{"n_layer": 10, "d_model": 128, "n_experts": 8, "experts_per_token": 1, "d_expert": 320, "d_shared_expert": 0, "activation": "swiglu", "moe_layers": [0, 1, 2, 3, 4, 5, 6, 7, 8, 9], "router_score": "softmax", "normalize_top_k": false, "routed_scale": 3.97, "balance_loss": 0.00447, "balance_bias": false, "router_bias": true, "init_std_router": 0.0156, "lr_router": 0.000586, "n_head": 2, "n_kv_head": 1, "head_dim": 64, "vocab_size": 8192, "norm": "rmsnorm", "norm_place": "pre", "norm_eps": 1e-06, "positions": "rope", "rope_base": 10000.0, "rope_fraction": 1.0, "qk_norm": false, "attn_scale": 0.125, "tie_embeddings": false, "parallel_block": false, "init": "normal", "init_std_qkv": 0.0446, "init_std_o": 0.0446, "init_std_up": 0.0446, "init_std_down": 0.0, "optimizer": "soap_variant", "lr": 0.00396, "lr_mult_up": 1.13, "beta1": 0.95, "beta2": 0.95, "lr_head": 0.00923, "grad_clip": 1.0, "warmup_steps": 200, "schedule": "wsd", "decay_fraction": 1.0, "decay_shape": "pow", "final_lr_fraction": 0.05, "batch_tokens": [32768, 65536], "seq_len": 512, "doc_mask": true, "train_tokens": 479400000, "steps": 10140, "dataset": "wikipedia_en"}
Below are experts of layer 7 (counted from 0) of a mixture-of-experts language model. Rows are named router (the router's row for the expert), gate (a neuron's input weights, with its number), up (a neuron's input weights, with its number) and show model dimensions 0-127. Each number is 128 + 24 x the weight over its row's rms, rounded and kept within 0 to 255. Numbers have three digits each.
Before each expert's rows: "gets" lists some tokens that make up at least twice as much of what it gets as of all text. This comes from a sample of Wikipedia text that the model never trained on. Tokens count by the router's weight.

# expert 2
gets: " was", " a", " is", " to", " he", " the"
router:134131131131135130130122133104152106104135085113152127140090169152125126102101089095139058154133120121136153096132144146129104138152126131125109137126092127095138138129134109145125186134140153110095147127125088166148118151115127123094193108144135116142158158151130129135066149148132145104096158162103128126184130120093104114109093073096121069146135118132092115115158115109111112102141
gate7:119147154139098106133139127086109116100124143124146115114116102182156112105138134113099130100136085127119104138120134149109113138120080151103111112141143137126139096108126139112143164106149160155058139133132160127134107123133097149135186143177155075123115187142097123109109124101134104082158138136146140144106110122153138184103138168109124123057120140112137137112142148150115113087110
up7:164140123130153158098130132142154129156109156133105163156190163140152102165146162171165134123076116145116156132126137171119131079117193128124124102123136123155147128142109127079159117109119136144123165088138114129112118073141178124132093127134156133112142128142131129143071115116144152134127147166112124115131148126151137129151112120141133150128150129124140060102073162115130109132129
gate8:138178128101146112104087106090125123112150122127127154163130139118105144128110137134139079135113127090170090142117197074149113133146101128159144159171133101119166105126145111112102122103134140103121140109127146159136099154127147130114137126104151118131108156122094147096146172083143117169092138136113153120122137102153141162101118108193121127097137170110101115121129160111136170149158
up8:131119151116133148101148135164141163109102149121118118136082108143108102073123123130116067147143111107148119110137156094130068114171089116107171142135112099124136166128189099141150148118140145095119131101149083148101114135121134095094133124116178118125105141104112148093161136124135114147113142143189150112153161105159120128094119106129109109145114121108098141110117150127101107129079
gate9:084135107136154168123083142114136125138076113101169139150167103139191117144127092143116144120097146151181146093142110152115129135154108102120128132128122147146138158139118078134127136134120162129129129141126101161118093098106136118103147135141140128095094099125157124129127137119129095122134128080122141130164164146131105080106097087144086125133091109151088102150156113194099148140127
up9:085087143106128149131084116109100109138126113130128134131189168150122124130114113114100115162162112110130123159113173162113152099122167126163127113134126129109122148130114152131159114136130144184188133133122120108110102150150102178129166142169116103129127160149081127067102124087112106092153127084121131124151139131112105116138106117120123077174141117123130110089103117138136108154107
gate10:109136137118134141153162134122117152122168120081110133143144130137080114120125123154151123166113088137099170177152128147124127180103121133161133097155180183147082147101157089144149137159095141187115145099113111107144127119100135153116137143131153155158105133153125106100131139140102095120135122135101137135113165107135105143121120128114148105119186098164156147092144114105154172137122
up10:106147093135115109135134114128105173114097143110111147153100149097139116100163147166111107159122164140171086110105113119129086137134116159160122190104140147180154146127132102111138100143124116131151138162142137174141142137149095138142163107112162122103137113125092125091104108164159139152152131093086117149084110147122123124113123140141122094144122119095173155101134098135131149133193
gate11:137132155118151149165072120083095147129133118087176183136086148093122147132129142125111128148115076099179105118130139106117144140157096121142170167168101157145155153132135119158079146126118152137131111107096112136114112133104120104088159134141141108089075143172142165108153147127143137130099102114138135117155097145122166141136108142149092133145123093132130116135113139152129119146160
up11:130138114162154149105150168131155114100125132174108146149160123151142111147112134093106157119119125151116117097086134132148222107134152104122110133145151130193123159104130162135137081131123142122115129104121139136150111165118118114197146160121107097102128135107130090117122165162112144115172154114132134119109114130138136121118114162099111119145107124148101127097127089197143135137117
gate12:144115100081154110125141130113120149143100112129133171141118113125056130116143132147098109101125101176149131155148091081099143112104118100163121126139120089141105146139180101135131104126129092135109151143128106082150143178114108145152132143124108088160102149143104100105152140154146117137178084126147145126106139141120139170154125141154109140131126122192112113130158146139139156179134
up12:135114136088120065099128133068099127103092093121146073154142150129131129132134107118132119167132069123135110112149117122133126116097167152141176117139129134095123178126161123134117114117161137146135140169150106121147200127083093180091148132090109133088128129084140099141119146128139105084117094126132124127139107115159136124130136156119122120120149113111116130109100146089098139123134
gate13:127117159104135112103132120070120088107115148120125150127132073125118177096125123116114117125110148145104124123117105144143165119111120082152102098119156116107094080123106153140191090139112115082115127143115146162162094136118153125127148167073146120119147117143146086095158133104176093131136129145123156153149129108106160118157147112114133152124138128157156112146130103158133188105144
up13:141130139107143115124140129093140115092138148109145146133136146124087095138112128103135135169077149115136152127133152131112115091121086130090120103142134136117100070107106131128185114107088151046097159093135129142169137139124121131114120085061153149126135155083125165118136171115139102154123144126107139171122140132082127131152123101141137132155115108131134146098090124142094151115131
gate14:117160133162101116133111119096132126140128149183139067119150115107100163121136143162098142132119091076119123147162086109129108149156125162149182126121138166120126101150131160133137168123142137098098138126112108122135136132150088103136108113150108104110104129096172113164144190167145118105115161127139117094139093118172124115103122155117122083135127107133119104130089111135138101154083
up14:084132115143126199107145146151173193154152119074124165117114132123161158077143143114152107117117114114107122145160142128169071153119133141098126115144151120123162161160128110139139150152098094121081103141123136128119108123115145138149091120076140154122139126155116110126100141144109113128148110129151119117102172124092129114124104126176117135144112093099133099141111135172101106148137
gate15:149147112128143108144128117145126074135138102138140161117106134077093102119093130136090120150115171104148134101121140106145141106129104082165117114117109114148114140113131090100120123101102154148117163124085093152176156161150133130129144121116096112136131147125095132129087085134128124167068137119129110197144135112142138120143111075131129081099112130095079182144125139131140137144123
up15:094115158102105148138086108138137127136087129080160148100136129124173116150170081114081118124131104180147129119124114140092107096134160115147145148115145146111160119101115082138103104165116191131138113125146139118119164145156121078124158112083132129131152104113148100104118162128140138149095162159106174135164140089143120116124131089143140102133135149130161133131160118137125159147099
gate16:122136193138147168119138104121158073143160123168073145142133162139084153114115140158124115112150151154118116120121151148127146148162126134139165090149130110133162120159118096195132153135131141102119161125117160134123143128085124127125143129136130147094077108157113129120087129105157077109126100082141171131153125106125113169144157087138106126101153129138143109088145118114116136124142
up16:139123140141155129101086116132147104093124147181083094120123148136145151160093144162140096155144093120119077114120086111116112131149128136130178140170118116166150134147145133120082113152118144113140121141122138102126116135080119153146132171163113122163134128113120069060151154122146150097080097130119107121157121119131119109138120147181105127138124143115105144148179114143151108117156
gate17:101140107107137128153162105116104103103154162105114110125085131102156140105137160141088105160121170089124121138114139127128108117150168162120080109086118127123128152120175083162133128123122132135152099132150090101098127144138126157124133138142161163087153109139122141139166092175140097113091082170139113156106169106112148118128136090122101113083119127101110153116151137126152139081121
up17:106139123098141119113097142147102174147113110158177105117095145128071091122147094106099123135089121117133133156109172143076112132089116095145104111114123092149106154107163118106140143109170140114129157097161113120162108132130182177119117167122150107123138111123109109157144093185123139108120144124144139146116126082159121091158139133112177138106111128123142121132129143133171099127135
gate18:114185122147120080104098129109128110165159136095113162114149090083085135123126143107137108089119142110107119104154125087106081154143103132140129163143145109129135126109143131135118089151110170104135138161110141182087101128085162156119155123099141123126095167102079171074134101114153157117142114118128131134114110110146106115120117116108137098108125078136143143102114133119094143133126
up18:139141088137111132158088134103118118084142082081121150106139085078111098150141126147169140116115116120127140132154129176094106186117167124119115126112142124155129153138152132129119126114084125133163100153108101123121123152141155164113140095114079108119099094136137106094116136128143102107137111193111058149143143115098108129123108109138111109148158135100098134098105131127100130151104

# expert 7
gets: ".", ",", ".\n\n", " that", "==\n", "\""
router:104148149140151133138158116155120126138102168130091164150112107108105126121122175132154126121115123111172116157142136121085126117156154110086103120142127120132178137125179146119101104087132122143117111132151113091122157172182110138139122114082123118114098143150127139100129139090128113162148085115158113148112134112134134124148098105152171115140135069153104158173107165119103149103072
gate3:133137107092150138133114159123149069110110108115154096112129111165130133094074132097138080106166134114138157122144117130128159088128156107107162096136138094144144142185139118167104109139141129167113126107132111138089128165138120098112133168085154164135178142164129174113106139135111124127112107091116065132148125130124121153109118131103129151148098131148124166169117148145133159139147
up3:124118063107102133148145171126097137123130136175130113142097148172134162105126094122120091145153124095160140140137122117117135087160137125179133110132148143088134118126154116150094125104141124135119077140141118123123133160144128093098088163146150116125147134151095118146063188162111090113099111157153109127119133109156115171098108077106143153133104127134141118105124089109098135120130
gate4:082134128138138141087125134089096124100099106116110170121177070112115120115138135106116107101156083112117114117137139124179113122123107110080132094123135112148170137109157147118139118121171163112107159149157108142108141146121124152132151149065114118116107155123047128096105102134141159162153104123146129127135098131119129121129182133141140129135160098092122159147130102148105149143132
up4:153145123134128163168137126142145129104115114112161119138144177152139187095112121172190134147145143142117171154120115167134134132133134129083102135171117168101092151118111116145123146097171107148102158063133121133148137085139142083152148100147168130131151107097139132141144144132121103135120150116128133099101131139133166152081100176113163125142124132172144104111143140125136154129132
gate5:127085096130125117133123112130102124145107151129119087149151159121113108142153135087086102150161090128119127192127163120133114098105147165125153095133152128111121125122151124116137162122152125123150152163066109096133155174141144123153127120109104147161160138120130083158108092103099101119113103165173156108078156123095132163146131086115096100120105114112142149091131124136137167127139
up5:133133111130169167151117122103145126124165139119088127148142137138104133127111186126136172108105109126103126169105137125112139090119140137120178139113168190117129133117057129144169176129114105136115138183145123086105104116123136169107137144110143115135116121117175132141158104154111148119150117136123148168104098108110148086082088116146147147125101112147144101135091089129138121129143
gate6:140144127158155125109132173127139177124134104101143105116119114140204146124139153130145109138130105129154151116146148189125116135113161160126112130122135116122155127157175138143117143180154105131091129187124147150068069111168188140105153126081147110114128114124129097115116158118133102163129120109089117179124114159152113138112103131129125112134122124123112148128154120099151142153111
up6:113148097162140136117143163129139155136135109130147139121136140116166161127128153153106146141125095119134154100134159141145123168112167160140126079164121139131156134153152099125101124186130102138136165150124139129100080102136167148132142102110132168145093094179178140112100140144151126171125127123135128152098133151109132141133113120106127112084182126064097092107157159132095120092126
gate7:112135140163109116120164113139080089097174118113123122173144135122151164112089130115100161113137128138138123149129165125133151128097129111150136124090134112141102156118126111167084125145156120135172118106173122149081111142099189123142087171084136143129098153136128119149127105141123136103098138149142141147137180089165165148103137106144164090113103112157139115113129116130129143096171
up7:118118146137170158111095098148185122126143141110144104102089137107152085159112120115135097108123111144135096103143133101137119111150134118118123176129119142118144114193148107137091102152094122185107142130125142148097165119079126124090167142158121116132130153121128127127097196135086162149091119137129135123136094155130091143146131143102133134108135119087126088119093137106136177115141
gate8:159186104126130126149150089128124114118129165101128132181112103094136136154147164116164100104109141116117132139112135159119106115135143127103143114099143161127126114136083092103117121105133140073096120162104150152167138131162138140106155137128110150119184153121086101099127146094107101127140112122090160122159145105147160114132108099089127117156097140110151091140124141122181140186101
up8:114112108116157145141147126144169153139133066133094132090124129147130116094072113108148141107145112131131118170126115090136134132148120095159137119147140153112143105174128141127091131165168185122139117138170127118109136155136121124111143113084168116083136098104189163169089131147107125114133159115148124131117118135148114150115140175135134129130164158173138185096107147106123138121126
gate9:129117154122101120125125179150116088098132112111113164101095085147116146099132138148148150140156104160144102124103122120146148140119165137122069100139135146140184137112143104106106152102158157100129152152145090095100116132171149134130127143128104096097122159111138159135153156141156179147112111150113099146109184131148141115163094117092129092150138121107115146117097150161158092161136
up9:092117083084124091145142162119112145147152124120124107095099154114131071162121140126146128111129102120153072151113121101113119141149130125149137143121117122115138135174117114112081126116142115104109145120097145136094121139130116095097089110127099143118112094152079164156118151118083130103123118122092169106170109125154124164106144130158125112083175139172153159139150115129126158181143
gate10:103105121156162142124151130120102156110094147150087154109148137107130150106131127169089090122092089093143124144129161136134158124141131156112137056122114107096114168137137129114093116102139113136167121139137115091114112140165115142129152105160110149121139160116106109159100123096113121169095100117140094112174185107112088111122148157156111121134180136125130154106119143148153168126097
up10:153140142168149150188078115094129164133111165153130127118148114157145156151113131097116124118079133135072116139138116101122101139134118140167110065152153128147111161118178115113130108119122109128121121073101149071135104149143178120142132114120137152154150089148106122138132132139092126104127115165149109109125172156096118145108116119115115133132132112087124147119135097141084127175135
gate11:139122127119168151101148157093112132086126177107100175121141138112105085179109150142112142159132096152094161159119151120117151130127158130139072090090133127136147156109142094116156177168097133099115177125129128138097097129105132134160152124144154162128111120152100142089096127133130085118166110104145142155095153129137124129085104153158122124131090136127117135108100094148117136146120
up11:121122090098146154152120098114127120108100096122139118151122100106119110144171117097122150147146101131080113177128124121160085106092133115098106132127131112170124122138124098118134165118141183115108171142172129156163135128157076105122151100106134146121162141147112105123115105128098132143145136108136130120111163123199125161124096110099110139076104109099110135101085163153144152105103
gate12:155123134134137131082160156179142120142106130105146129166114140142142111144139124114091112157112146127132149155157119095139113151122130100090121145146113168134129091100142172141114158149131181130126115116101114134130115149185135119129139085160116149143081162154154117148112172118133101173141145090154155167117170139176122121165165137094148117158157110103148118110133137128117084097157
up12:121156112122151168136131152123156113097126121123111180136093127147144142139104129115119157162153175125099093094077171112131140139113093104096120142166117106130122107105114167129143139149070158149162117129125117143173134130117102124154155116116097134109147095087115101160145126111159113155177145093151120126142135160170135151116109123185130126115104155157116148127125085115085146123096
gate13:146143088167123137135139181178122106153126171115097096123142137099153151140168156134157082129149108113180131153137174150103134163133154119106104142118154120124167141142119073119138157139127141144091088141147151133104128094136165157118159175114122118134105160126123176125088163116146113146092118138123122187129151118142114126139131137131134100132154085125104145130122134150150148135168
up13:207087131111112149112144147115119092152130108134122107113100126122154136172129099114122120127105149108157172152106128154148108083150098134125062130118107110113135127139096138154128102109176128145140112100086143110131137093138162133115096109115103110119117113119158083116135144187118072128126145160094099133124124149144151115144100096100128118167118148126145123128191119130148120156141
gate14:084119145142106125148152184109138120147132162140129115083115128124071164132176107176113136145118168173159132126119124150117078132150109097128133154105077136140104152120120125128130137127173152114110119134082137126097136138104133122140134162101115101125082119117146081156099104120113125143076146125125095139118146178133101136159097171114149122138139125128142152121126090147096165146095
up14:112105131126122139151150120092126134081152157133116096171128098123126152120146158113130168128149152106120114166136104121152165136133135117104165140196161152126132109093097172086168126142096141141131143128101082162161177131132096127113123126097108111138122143101145157144160092147133156119140137114085107137166083091152143107114121148136134121171113117094140139142118133159169143111169

# expert 5
gets: " |", "-", "|", ":", ";", "="
router:098128136112138135140155133126075118136155142157125130133151141139146125143137093137102125161078126120102140188106104128108130144121122140105135137124144121135099134119130168128143120169140138149179120142107108127118124129151135152164115091112166141104096148110114119141154133130095127134134084145175151147101102104154079166092102104171136113144102158121143164071168070137099077097137
gate7:157136111161140143147116131147125120123109128118163120126120104121164148141152061134141147126113149122166149115115103135118148092170130156154127073105148149151158171173116127138145125163098147171148113143120133147144091133138139128146126138118159108140123126110118150117110143165110154143109090157116116152098203106111098101129125100113181138132105073174139175110161148120109135134161
up7:147159116126161138099117130112095139163169138098148131141128111135182098123164150131128141170085082130152127135105113113108120133104137092157152138123104129169130125155114130198124160142110149138134096095160154129093100140105114106156132096151161116102148133082104085106086098139147151099137151095147152142113134109136121118102169118165111114135148110108140102100099099119107145085138
gate8:115080151141139146149117165136101139123183121150151117119122139126071111109125131128167121142134129111148105107091140172114116110076137094163156134117111144156141122134125131152134136142112131097140152139132101134117116121103171134054139146128088154153129138127131132159106138108138125168106148086153128136157114088179133120116116059154152120110103124088162154134153133109109153181119
up8:087117149124113112133179146154152133177110083134159100141152086105080108105134143118125112151168135151125108109108137100169143119127124147091175171114136083131125104146086144127139132151113125113144142112118161175158139102131126127104136103139128111127123134117078147171131170129161123081122120140121141098100157142139158098137130113150112097109120140081133163125176122164100124148160
gate9:080119110145138133160131157152113147129136148134144171091082133127168168092127079146142130127117128144121115149130178128109062123106123115111132142119128140157145107116145147136057166146101133108096126169096116136129127116153121127105145124118144128135133150111084141113180155142160148139116115098126160186115150111179141117115102101159165131129088132163115118089130109155137122107114
up9:110125115148118172119121116154153124146136147143171167137101121150137117090143146165125092101129116134103134120151137134099143143107148103140145147129070137097136176124141121146088132137097118143098099121102133092144148114143108104123119089175150140141137165164142123170116123081141161118103120128154127111089144161198154138107132159143104127071106170180140129133108119134123141085142
gate10:153107166175133163114141139139127100158162131090149087136139106105173166098164135170154100143104096136127181138131088147120085139125158134109165105154126172105132076086122130143120135119143132120125079160119086119141113142163149152130125134145167093092113137134103134113112130097147112118108130108132122166121141098166168107108137124120112172120130111133142155138142130125092160133099
up10:103139085106168092121087122122150096119139085129107090112109147131117149151147124158107154131161077099144140138122172135135133108134102080116145112114125126113136160144170167085153142105135128135152179120137125152160125151106083159139160111101117162152130147106136114121112108147102131128152108129112133138174149175146115137162132116162149116127119132186181132109135118154073146129125
gate11:125099110110160141131103112117135123153112130123112156160142111119115114139114125158136095134147156138136142111158109110112116103146130162097161174138134139109155151132151121145093152151085165136150096139134089153114132119109185157085084137127129118145110091111078133156139128111132128154112067148154160124115178159116146121140115105144177097122157113194165109152139124135084159138114
up11:164169128126144123118132112121056142100135142139158143160139093098102149114129144159089137127161125123158136140116144138140127094128140113134096158084151084145091148182116146164159144144086125156159144136133130139105154123144106138133142141113117116143149147088124113094154095134100152104083119123136109149137131123174122170134138157110121158144128164120155137092153089115202105143125
gate12:118120164126138122136127121131130106102133108141119140113144125183170104111091118139104123147125136127128120119209138126091148140154132134170124088093167113076135125122118130099131112104124093145128101077109135137103125102100114083114105117150167127148143164109108163095131099126158079149123109108090143171155126134110104110123123152177161096151081122126122154142150110086119108117116
up12:128141132151117073157123117103145162200122162116100107144097130122089148157135148156148155101126111111170162097146142136163115104168110107097109125153130151153130133128176097117146132188123118105109128175132157116100134137125136139135144080126146115113079145117145138117105098114120177141112102111179122072125111123106123161096123088148135109122148112143131109136135137122148108111100
gate13:074162129101180130136102142108100129106146073117123130125127127131122127113111138103137096150142117163106106111147151116188092093164154114088144104143104127129133134139112106142092156122093114151087106168087122109107135153124145159166075106079178138090100128114120110112128121161121132082121088135131132138121125129173113169100147135149149153116114132139103136122148119120125086113113
up13:115114124125100166095112109139114132124120107145125146151138141102140196121100163163110157092126164093105153140124178110122107147114098095106164148147136111143153116139140133145112158098094084136145152133113113122124162163133119156106106117102166119108157126150127117145083129168113167127138125173074069127150167136091092135120125119120144110158155140150108166139136091111109143147146
gate14:146109135100139125124161153138119137080073140093095140118076103106165109148128144107104117149168131091163127121118130126104173140115174109092120112154131122122129119113128124116097141129128144126142130120135111123155157123181113184114115104122143101116137143126127127093163137110153130167086151148156102175082147153136116131150177136149125114162119169135085157177109099102110152108117
up14:112105127135149103127139149128123140138138125164167120126117099087102144168106134098110110123141157143150087109123110123119127146143123109129156155089109106102140104138130106137134166151130081147127138084183109154116105139109131136107126106114169097098172126197143111123104180068165116108149120120127139106102132131145099146167113157108149181108089145132109127125141078146091145117120
gate15:094138141117139118103195103096089150122156099134120138132121107101099112128106104108137128102126112094093137117104161160102135124113169148126160077078146145142097166146150092102149133153084126138101103129142144116109128139086149157145087094139171144103114151145134140161168130092112150104129106161125157132124107146099117116120136103160112166100133155117155088094126133140097149124106
up15:124121110112146063140130130166118131155150141149155150151129108091119107097122135143121133167143171155079108158143166159141087139149165136159138174140124146104114144115132145097097091143136126134136132123103132130144091158119133098136085126098110137178138116095104119150106150108167143098133107115140128161098104116134127108147150081142081120144108120118123135111176176144179118163133
gate16:132143143103163139139162157146134072146190176128096139129157105117145131100127111129154155123124123175081137154133095143114160102112135096072130097086133148104169152162093155132130145154118140134143142128170126097107097148112132112121157138086132126161064150118137141158113147125139136142135112164132116128088141138135132114102170171108135137140102152131100125152120115150107111120096
up16:132132121100120138132174136125158130129139132117102153150108131120105065151162067118109112123119098147135119174157179152109151119129088100117136141123096155101132114151135123142108146111115173133104140149097150153202122138155139141125147162145103154122091121131100108109143120073132154075124126103148107137094152142144111107163123140094109116116119132104098131144115130116154077136177
gate17:103155137151155152152156077106139134177155104130122163116116126126101182133166173136118174108160125104158121155108116146123147141143140132131187124101109139099151151141140120141175120115155135101143148183108126124099147117166164135155139095118124123111118121175144121113116123138114120133138141152139127081131109155118102082133138108087124141131049133119108107128164145128096152112151
up17:120177144070144154137103120136139156087131115125125156136107185132160156050160154158115139139137160121113135140131170163105130123127149108102137111122141169094147131154127120080143115111113107101121121147111154079146164096174154117123134125163137114152103120165095107104135154114095125147141111081159108159130126151120126121120107080108115119136121129132138141129142103085127105095112
gate18:108110105142133102132101109128099136106149138102149091159135119154159134111127117102167147133150162113170069109169111174133089163104112131095118085064124133106184103152145134165136113146150137119137122133140155108092089125114163157105125097171132137117140117132077065125125122143151124139117137125129122163128117135131122134131096114144160159139124131079168112160150141124104141139142
up18:118088067126173125160084125159124088137101110138141113176149139114127106103156147142151126125111140116109117162159131145125105116118175086147105124148087099116140128153124121135092164163137163127120151106117129110128112171110148157144128118110106088127158153135148131110137133150136117122140106159131107140130125134104128132149198145145171127109206093075110139142129121129108120102096

# expert 4
gets: " (", "\n", " |\n", " ", ")\n", "–"
router:131097155156130090145153131137146098159155124132148119166139120136101124089115113177159128115121133130144123103114155091120136145077135122136197110144103143148121143109094142109103103122108091151120109177110138106121157114106165156175123189134097076143121164103095090103135166159151137121144130110120157113118096125089109134120138123173102125154119158104155133150143154154139140133132
gate7:164130092123112122124112123153134110158165122117126140097183160109125165077111099150128091115139153128145147125142133096115111138153123100150130091134105140159126114137118135131114132147126134089168148158101149086108142103099155118087088158142117124125159124111155156141134141096138153132095170137139124118107113162124144130094100122102172139112111082146148162093189119130188090160117
up7:123087129159148113149143124145133119109138132157114128122155126133151153125108139110156117123107115077127113120184131100116122141159161098135161143158137145109131136141128164161112112142161177140106151138117172102117060127151135147098119147126138079135151135082142135140120170135160157110165114073108096142170107082124085090088129138157134103136143115114133159147127180133156149124142
gate8:139121111159143133096093099125151137131115132117147137151118149145180080134129154146154079136155142103185174145142135119151105122126145124188146162128110112074135143142132165137151159125125158163139118157076112129100120148138132131091138145141128110134125084130111113113138090116102112114059186124142140150104137150124118090114140123137112127065112165143141125151110155119122153132144
up8:124138091173154166153104143155126118140175125102119091109140172134128166151111128114086127127102119124151149117108114145128121145101092128119139170094070108074140138116166145119127106120128124125157118100138127133139094092103091169181129119101105144135158116121160124153126144108121110158088085133108097117156099153093105143104135174095097154150112118112138144147130130114115156123081
gate9:145164168188134117094161107125145119130136110111144184151123132142160160124152121147169119131120151161118099134149127111112144148098132108119145108120132136106141179132112123155101134143137092099166134126142125088123141139126098118162142162112153120133128135162106116112100133075175109164131158108122115111156120100153095137052104126131132172148137142122150118152170129110195119140120
up9:126118123137106162127159122125154109082114166170145139114112105147120133139173081081080127167131111135129120121138121077143093116107116169131131105112146130159153115143122182110112158140098165138138114121147159133147132050118108129133144125131139110126089089136108112149147115142125167117154120094090180173130159128111146128100161105090105102158161123110133127109128145133113142102122
gate10:137119126128137101141115131099133089146119140116143131184111103138131140112100128156122130190159140092099135131151118130122102114149096139105147165155122077124147136145106095158126161093162113126148125139122128161138134084121134117115117120137152092115171161136122129154114195120165150141170149135098121117098119113142072073098121134107110087114120143133092139153130118153176115101180
up10:112098153169113145135135143161168113078162124107102114140150092136117150131128090080126142144145127131107123121125105076143163171147102118118124119121090126134105103092117140142102125121100127106128151060131089130124145142122114169122138088159090132142137176115132085100145097100115108129127141151164103114179123141129096163112142152163161100141158137151119112134135148094127173141148
gate11:154132133168163133146109170137121147124134153115143124117122117139120127110112142140151096147108134145131107124123077119119113092119129124090198106099147124119146119101094123097092095148101091102100166158141097106112120129150141149105135069136113128116126172126166115122106143160141133151140133141100097116088093148108146139142142140122091094147054136119140164125126140108113201155123
up11:096093147085122108110116153126118134137122151141098158144168152167135116118119176171094099095099152143158142140123141151122054180157120123135141144163129087095148150128102088092136138126080158130122138161145118119175097143120124121120134126150102162150128072140135146111139115144167108140137121152097107168112151120136150160135130114098128119123129151113149117121183122139141112123168
gate12:093140145119130161138131145156131087111137085104082129107089162099100123103144141137100139147129112130140163094110148126137120127123138102123126088116099154109142117121114072126115107092118102151101093131102155095141101144170142122164135169135115119121133172120109140075136141118164125139124104090121102107132120077100120114077130093144095135127127111140082126078114123154150165169093
up12:130119175091132082110122123090145127128145158169126168098181137132125081111122159148104126113117109090103113118149143155136119163148136129136164146127149120109154126156155112128155145182115099143104141108126139132163096164137147134168111121116146092125176082153115112091123154091132105149117099138183133128111172131094110158135130129117144120155110174149144142098093089131104132124113
gate13:120124168148134109131157114089098134123149142114137090150133105174093123118144110140150134167137162146117080110141165107110124136118115169144178153128090118126121112076169110122095122114117131143146100144124103125130092132148158153102170112137098144086135149093110071101127136095160128119118171119156105149121127115142148116168126114176149127096123109102092130078161143151145100140116
up13:134152147161152152110164124120136068163142129123133074156190158158124116113159082133128089143135134121153141157135177131151150134105107141123113128123126098132103142151155116122161145136131129108108145107158102120149113135101187121113135124129168159118145152088112193147151126109124180142105103111129164145109139128157133102150134089124130147118175128159139118105142143142108089091144
gate14:108104108145159157124093123178156103079133102094149125110104162137103199107110138150124097117137153171150122120145126112114126084140154158099128104161153139138121145131117131140135113125103124122079154123102101145105142119159140099086140172091106093101152145122137081118115173113126097107140109089099146151140115109116117113095105139134170156117136181131143110131092108133154125119123
up14:107099116117132154133114153136148142125075131129084138126116139108138151141178135091166109146160157157105129133109156108139144077168152182139092125182089134110094103179126151120154094142140133137102085160121156144101146099150120129086136120137094179104144137099167124118149117122139133151125097117127135141143143146111151136096116159102117097154126128113101100109093106119088132105151
gate15:094116134147129114114144135132140101123089149123168126133131126126104133108133118112073117135088121140152120157136177111118113117105158125140184117118139158141154152108140111109131095102107117093090138170129102139177160089126145167126113138120127071091151170138091113067139115145126123118072156133109159161115115163132115108092116104128142127132108146099100160097136156156113138139174
up15:143107118102161136149102113141151120111095089138163119136095138161098152116153171140126109141093147158113107146099114172118103115134152143185148127123104115134120153132130114159119152129143167131121102138138135138094125127148122154141164115162148180109155157125135157159168097132149083156114104116113146143157081125171126137126126108126168126125133145137119078192107168157099154168148
gate16:139061156125097106127120127161122104166129153139173106140095122157155115119111101090088089128142086165156129136125129085129101161139113139121143133093123133126083171140135106101127160149096111117117183086117105128133114117182126144113118148144085123127101113107104088133113094138159120143155138166112129124125133126107120126124073126172146142137110151116155107110125121141165148170148
up16:130114144133062126069172113145127128077116127117113093118117152116128112156115085117108127147122136148124081158139155079158110164123132161136135125151152151114126159112173134170098161151115139138183121178174127141166139120160121092121108111126063115145126147110161124098117126101136125121110146120103106114140138100117129152135146132142115122109105141103177099147155134130117132097151
gate17:132126140184149145147113132148153154162123128115128158109094116129129162072128160149152102147147134145126102109130133180139127160121137179121162100138121121167142068143165165124091120131111105107124105144118089146103112142142111113120159140139149061123133130114107154119148098163157127112090129088165145134122115122152053131127121120144117169120099131128151147152145136159128167147128
up17:148113141143117135081130133078190128123141149151107102148140097095174075116106161140133118154135167093111123121161137150093111130110163113163048155128112108124135112168141122171156137137173135145127110146117128126113112110143142128124106115112141117088127125124137151130123161138163114127138146169141147086097118125131116082148141146117120164116158107156095165101155133137148113169119
gate18:105098158180156119158110142130108105139169129079126179137137121106078084095142128184157117124164172149093120154163125110103128148109118125149149098153103110117156132109138125097104134148149134156109118125126105126126112116102136177146149160128133103114123118132084110108141098120133119155089138159141096132130104104091158127146160141121168129105129166111141130106127131119186129165162
up18:146121124145126136139147162131129151121133125136143153116127104123113112148086160134128149155054136112119086061114110127103100085073138076121160100120121174148142119152114128185120116142098110121122085141091156133084131123138093122136094102142117103128152135079082154118096098152121141126098157130157166134132148139143100112081140121134153116157150127145137116113132112156129115112109